Weights of a small mixture-of-experts language model, trained from scratch on English Wikipedia.
Size: 12 layers, width 192, vocabulary 8192, 64.4M parameters.
Experts: 64 experts in each of 10 layers, 160 SwiGLU neurons an expert, 3 picks a token.
Training: a variant of Muon for the experts, 461M tokens.
Below are experts of layer 4 (counted from 0) of a mixture-of-experts language model. Rows are named router (the router's row for the expert) and show model dimensions 0-191. Each number is 128 + 32 x the weight over its row's rms, rounded and kept within 0 to 255. Numbers have three digits each.
After each expert's rows: "raises" lists some tokens whose logits its average output raises strongly, later layers aside. This comes from a sample of Wikipedia text that the model never trained on.

# expert 47
router:098091102164160097102152162090161153096156102094159168161163111163157163094163095150084157152162091096098177102159165161161165100157156092133162102154093156157158160092096097094094164096163164095089103085169106163158148157093091161160165145149160154099163101162168090161093165093096098109169153157162167164167098159151157094160163161158161160166153095094095094114103099096095153091154163156093093168149162091100156097090099093101086160093098099103164162168155163172162093165102095160095159141161096148154164157158157096171095101162089158152129099169096113141098156093096105090
raises: "arian ", "organis", "franch"

# expert 55
router:077089095159132099125151137104175157085124105094140152153172164145162160093156082133097163114154124085109179141150145156159150101152133116095153100147099157175152144097091108100098168115163145087118095103139082139152143129102101156150129178200127168104157116145149075153108153093106091166151158173152149149145113177150096094160151141153134157153152087091075123041128110111091145093134148163100078156157168091086199107069102071113103144109091109095148160120163179219163100165096101169086169171143115137154180149157161112169105090142098154151064113153097152109110146104084074085
raises: "– ", "9", "— ", "6"

# expert 45
router:093095093165148097096156158092165156096151096101155161159160110164155163100160095159087154164166089095097188099166161161156162090156165089128158103161099171150161163099092107091097160103161164093099100093157105160157148156090100163153162159133153153097168099155164089163100159096096100109158152160163160165159096162145151091155162158166163156158164099093091099103092095096096148094160165158089093164156161093096162092089098094095097160085091094099158162167160160163161100165101098160094163137166100148157167158162156093157097099163089163157167097160094120148093153092099098093
raises: "iev", "suit ", "che ", "ay", "hib", "ut"

# expert 17
router:094095092166162099093154165093159155094153096098159162159166105164155165092161096151096156160160091102100175100160165165165158094160157096142160098155092168154158160094094096094088158101166159093099095094164107159155156158096091167159162157127159163100161098158170093163097159096097098102158154163159163157158101158149154093163163160161158156165158098091091093111097098092098151092158165153091100158157165093102164086095097092098097167090097095095162159167154161171162093166098095157093162147165095146156158162159160095163097094161095159153131096165095117147094160096100098090
raises: "seen ", "ran ", "Lt"

# expert 39
router:097096096163153092094154162090163155089155095094164163159163113163156163096161096152097155154157088093099175101158166159159163095158156092129155104156095166153159163098096100095103163097163160097091093095159104167160150149096096164163159153151153162103160101158167095165091160093100101116159159165160164163163100157154160095163164159165159161164163093096092095099093091094091154095160162158096093159156158091101161090089101094100095162094090092097166162166157159164154094166094097157094160141159095155164159166159159094159097095152093157152136091163090103142103164093099095093
raises: "medalist", "rati", "countries ", "votes "

# expert 36
router:145124125149112114140152118138169131131183098129160110206125136127126198092175095098140156255167094121072105110127113143142176080243134043121143142129113111131168115118142132119095139133161134111135089110114130188143196121135110142173187125137140125142117103123145143137032172107059113131140141140142128138131135130102128133144140160123150134129111040069115148123131092114095137100162140119116146164148168093140147160128151132143128137124109124115138143142132152136175111101116133112101151239141140172235169136114154143148131137151119153119118108158032148114130168127108106086
raises: "m ", ") ", "A "

# expert 53
router:098088091163157089095158159092160161092155098100161165151159106161158169090164096151096160156157096091103180101163155167161158091157150097140158097156095162157155160091097102094096162097154159094097096093161108165152149156091095168158157153150160163092160100163163095164095164094100095107158155164163161160161098159150163096164157164159155151166165093098094098129099101101098151093159161160093097160151167096091164089099092094097098166096096096087168161174164156174158096164102101156095164140155094156159160154158160093164099099167089162157131097165086114143097158097091101092
raises: "( ", "| ", "+ ", "="

# expert 18
router:093099105159166100096150143098157142099155105104156157160143061161152154109155110172091145136157086105096175069142151150156153105144160094237157112150107161130156160107086098097101154101144153101094106102154124154154144162095104152149150137086178154112159103156155095156100149106110112030156147157157162161154091136152255104153151153154152143156169105107096102132096108101100159093158155163102106152145157105107134096094111126100098147102108104106149159138131159091146102163112103155105147101160097146152162150175149108157103110157095158145175104150104055184103150102103086105
raises: "met ", "ony", "mit ", "ony ", "oge"

# expert 20
router:095098090162153097100158160089158157096150096099158165155160123157152155097164102150096161155163092100094188087159164165163165095152159095137163094155099161152157169095101103090098157105162156087095095098162109158165158150090099157160167152140158161102155095169169091157090158106094096125157154153161168164161098157149152102163156164161156161168158096084097095098092095089092145093158174154111098167156162087101161094078104094091096157093090099090160155185155156165152092166104100163094164148161101152146154155162157095163088101158098171159168092160089119143102159100095092091
raises: "career", "hon", "His ", "urg"

# expert 31
router:091097096166159102096159160092157165097154097095159164164161100160153163096163095149096158155166090094100181096159164162155167093157160100135161097155100158153155161092093102090094159099161161095097096092166114161158149152100097159160160155140158154096160093158161096163096163098095097118160158163159159156165100161147155098166160163164163159162157096099094093111093094090094148095160162162099096156156163092096161089091102097093092160090096090094160159165169164156168093171103098157087167143158094154158159155161160093162095101158089162159139087160088104140097159095096095093
raises: "==", "ince", "== ", "fect "

# expert 51
router:133106103121183102091112114116131177122205078118155112136120116143130154099209075161123181232150063107058123040129126125197171102194153075165139091119089132100159147117062104137127176097120127111117078105130139176147133168121107151135150083104189140122115115157156122139047135091080123070130149128163121156143105127125193116128115172154143153139147088115109130139117114134085137118147193132129131149131179131127095128135120153101128148122132115129180153131113137111167114147145107132113160154173103156192161136140154089139079127154095158126098095160029092171143138096117150081
raises: "as ", "| ", "-", "w", "u", "em"

# expert 3
router:093096090168160096098158163099166159091159092094156166164158109163162160095162092155095155156164092094099170095154160161160168094153154098136160100158090162153156162097096100094094165107163164093091099094162116166160153156091094157166161153138162152094158103161164092161095158097090096102163157163164163157159098157152156093161157160164160163165160099100095097115092093098094154095152163157096094163153161094092157087089102094096098162093095100092162159170160163171158100163102098164096168142161095155157159154160159097160094094162091162160139099162091109132094158096095095093
raises: "Jr", "ary ", "Obl", "earli"

# expert 12
router:094096092166157092101150153088156148093154097100157160161161084161152165092163100163096153150157085101101193091163153159160154097153163087159159091155095167151157163097094108097098164101160154093089102099167108163160142160092098163157159147135165161093158094163163094169104163108096093102162147162162160164164097152151185099155158158159163152161168097098097091091088099094095148095156160161097100152151160095099160089086098097100095159093100096097157161174155163149154098171104097164097158129157100141154165156164156091167100098162095165155164097171088104151101159097102089092
raises: "' ", "’ ", "ante ", "', "

# expert 37
router:102095097162151102103146166094163158089154104101154162154163118160155164098162093151094154152160090094101185103159163167161159087164148105113166104156095165154156159091106105090089168101168159091097091094166106162156151158087100162161162165139150163103147097160160099160100163094094096125163157152162158159159101160151136093160162160171153159166154096097093095120097091101094148103155164152097093166152165089091164091089102091090094167091097096085155163189160160190152092169095094160083153157161095152148158159156153093156101090158104167156117094163092134140089163090096097094
raises: "uary", "Civil ", "ential "

# expert 14
router:096091098163153097099154161093165157096156096101155163162161114157158160090152095157093157156159092101102171096159162157159159090164160101145157098162089162159157162097101102098097159097161162093097097092165104162159156159095096165154165157113156152095157097169167097161099157104100092103162162164163166162161099156148153092156163158162159160166161094094091096099098094097094159095163169150096093166155162098094158092089097093091096167092095095092166161169158162166161100167102098158096164150168096153158161157163156100167100102170096163157117093162095108132090164093100098094
raises: "gar", "})", "Street"

# expert 50
router:130122105120196094007141146107129174131201110115209138124124103149214121132159132190109171117128124110104110067136150152179145120144164125162163085153111136120132152092098038124109133007131137119113112095145125143151182192113098138137119112113209170063130124133129108154087124072129123083134155143160157146136042124211168115152155180150140147138145133137117107151101124128126200122188129159127114142155140124102112127145126141115111159126131124127164148116132120107162122123127068145119143135151061172141136157181157110129096113149122137154102106126132089171118154090116150126
raises: "or ", "==", "and ", "===", "els ", "els"

# expert 10
router:092089095168160102094161162092167153091157100093158158166162117162156158089167091149091162161160096089105169094163164165160161093157160097121163098162095164153165162097104095098097161096164160101092098094168103163160149153094093163161159155146166159091163094159161096159091161103099099111161152166165161163162098159151143100158158153161157158164160092094092094115098095100097149092155163154090099163152161090096161090093099092096094162097095095094165161166151159152158095167102096158092164145162095154161161152162163094170096092163091166155145094163092106133095160098095104094
raises: "possib", "complete ", "others"

# expert 54
router:095091092167155102101156160092160155091153092093161156162162111162159164091161092150097159154157088093101169099157161160160164095156159097129163101155098158157164165097098100095090162103163167093092095098161110160160153156094093162165160156140161152094157100161164093160100160095099093116157158163167162161162097154154162097163161160162161165166159094101095093102098096088090151094159164162095092158159159092099162089091103099098093167093095093096155161174158159163159096168095102162092164142167090147165164155158162095159093097161092167156137095160092116141094160098097098099
raises: "vess", "ried ", "ship "

# expert 23
router:089090096162157094094158162091160157093152096091162164160161111162156167093164093148096158155156093097097177095156161157162162089163160102140159100158107162159159163096096099093095164102160158092099098096162114161156151154100095165159162154138162160102161100162166093162096156098094094108160155161162161161161100159147167095162163166157156159163155092096095096120099096093096156093158159152095094162154166091100163089089097092089097159093091094093162162169157162168158093165094101162093158148163089151155161157162163098157098099162091164164141093165095103140097159096092100090
raises: "Book ", "Anth", "scale ", "Clin"

# expert 6
router:121126137120109138135187129134097202086119116121137125178178113124130139113144088129133149131150072090110098118124180147195152093123105070138173075182112172142141139100098137124119208114132157103129095101173106140129157142094136143132186161134146134105143058161133152126110164099133117136128135154146134131138160124127136102144137160138148153174102109110110093120105075105101104088188131106096092171143110132162112057127046102096106118130133073130197130082126111153162154113123125145121132197184097126255135143115151000118130094146090146110155115139119124120141135139119167112
raises: ")===", "service", "Records", "Person"

# expert 43
router:092092095160151092103158156090165153090149096090160160156163099162166164093155094160093158163159095092103186095158160161158158090161155099136166099161092163147158161097093098095093163096161162092099101094164109158157146155097093172158164156137155157097164097154162092158098162096097094112159156155166156160160099161146155097162155158169158153164161095102094094115097096097100153096155158159091095163153170088099161092093098092091092163099092089093161162167159166160153092170093095157096161140161103155155160156159160091158093101161092167155157092162094110140093159099093098094
raises: "FA ", "play", "table "

# expert 1
router:097095092165150098099152160092161156088154093097167163156164120165156167093161093148094162158158086096104170101161163166158158096159159100144160097155097159155163165095100100094094166100164164094094100096159114159158153155089096169161158150135159166097152102165166091166095157099095099113158161161159159165166100152148151093158167162165161160166159098094093096102097103095098156091160166156094093161157169093101162092088097094096091159096093092096163163164153161154161095163099096156093161145165096153158164160163164096165096097156096159151148092166088103135096160092097094095
raises: "ologist ", "Medic", "means "

# expert 11
router:095092096161152099102155158094162157100157094097159161164160110165156163092161094151092167159166096100100181098158163162159159096153157099138156098154096156151160162089101099096093163100161162095099098091166106158155148156096090170159164154138160159092163103167167093166092160105093097112163159166158159162161097160151158099159156164162159160163158093095092093107097096089099154093162170150097094161159161095097158088091094096093097162094096102090165163172153159158157095160098095166088163139162099157156165156163163093163093099164092161157124092163092127146098164093098095099
raises: "ways", "l ", "h ", "basis ", "status"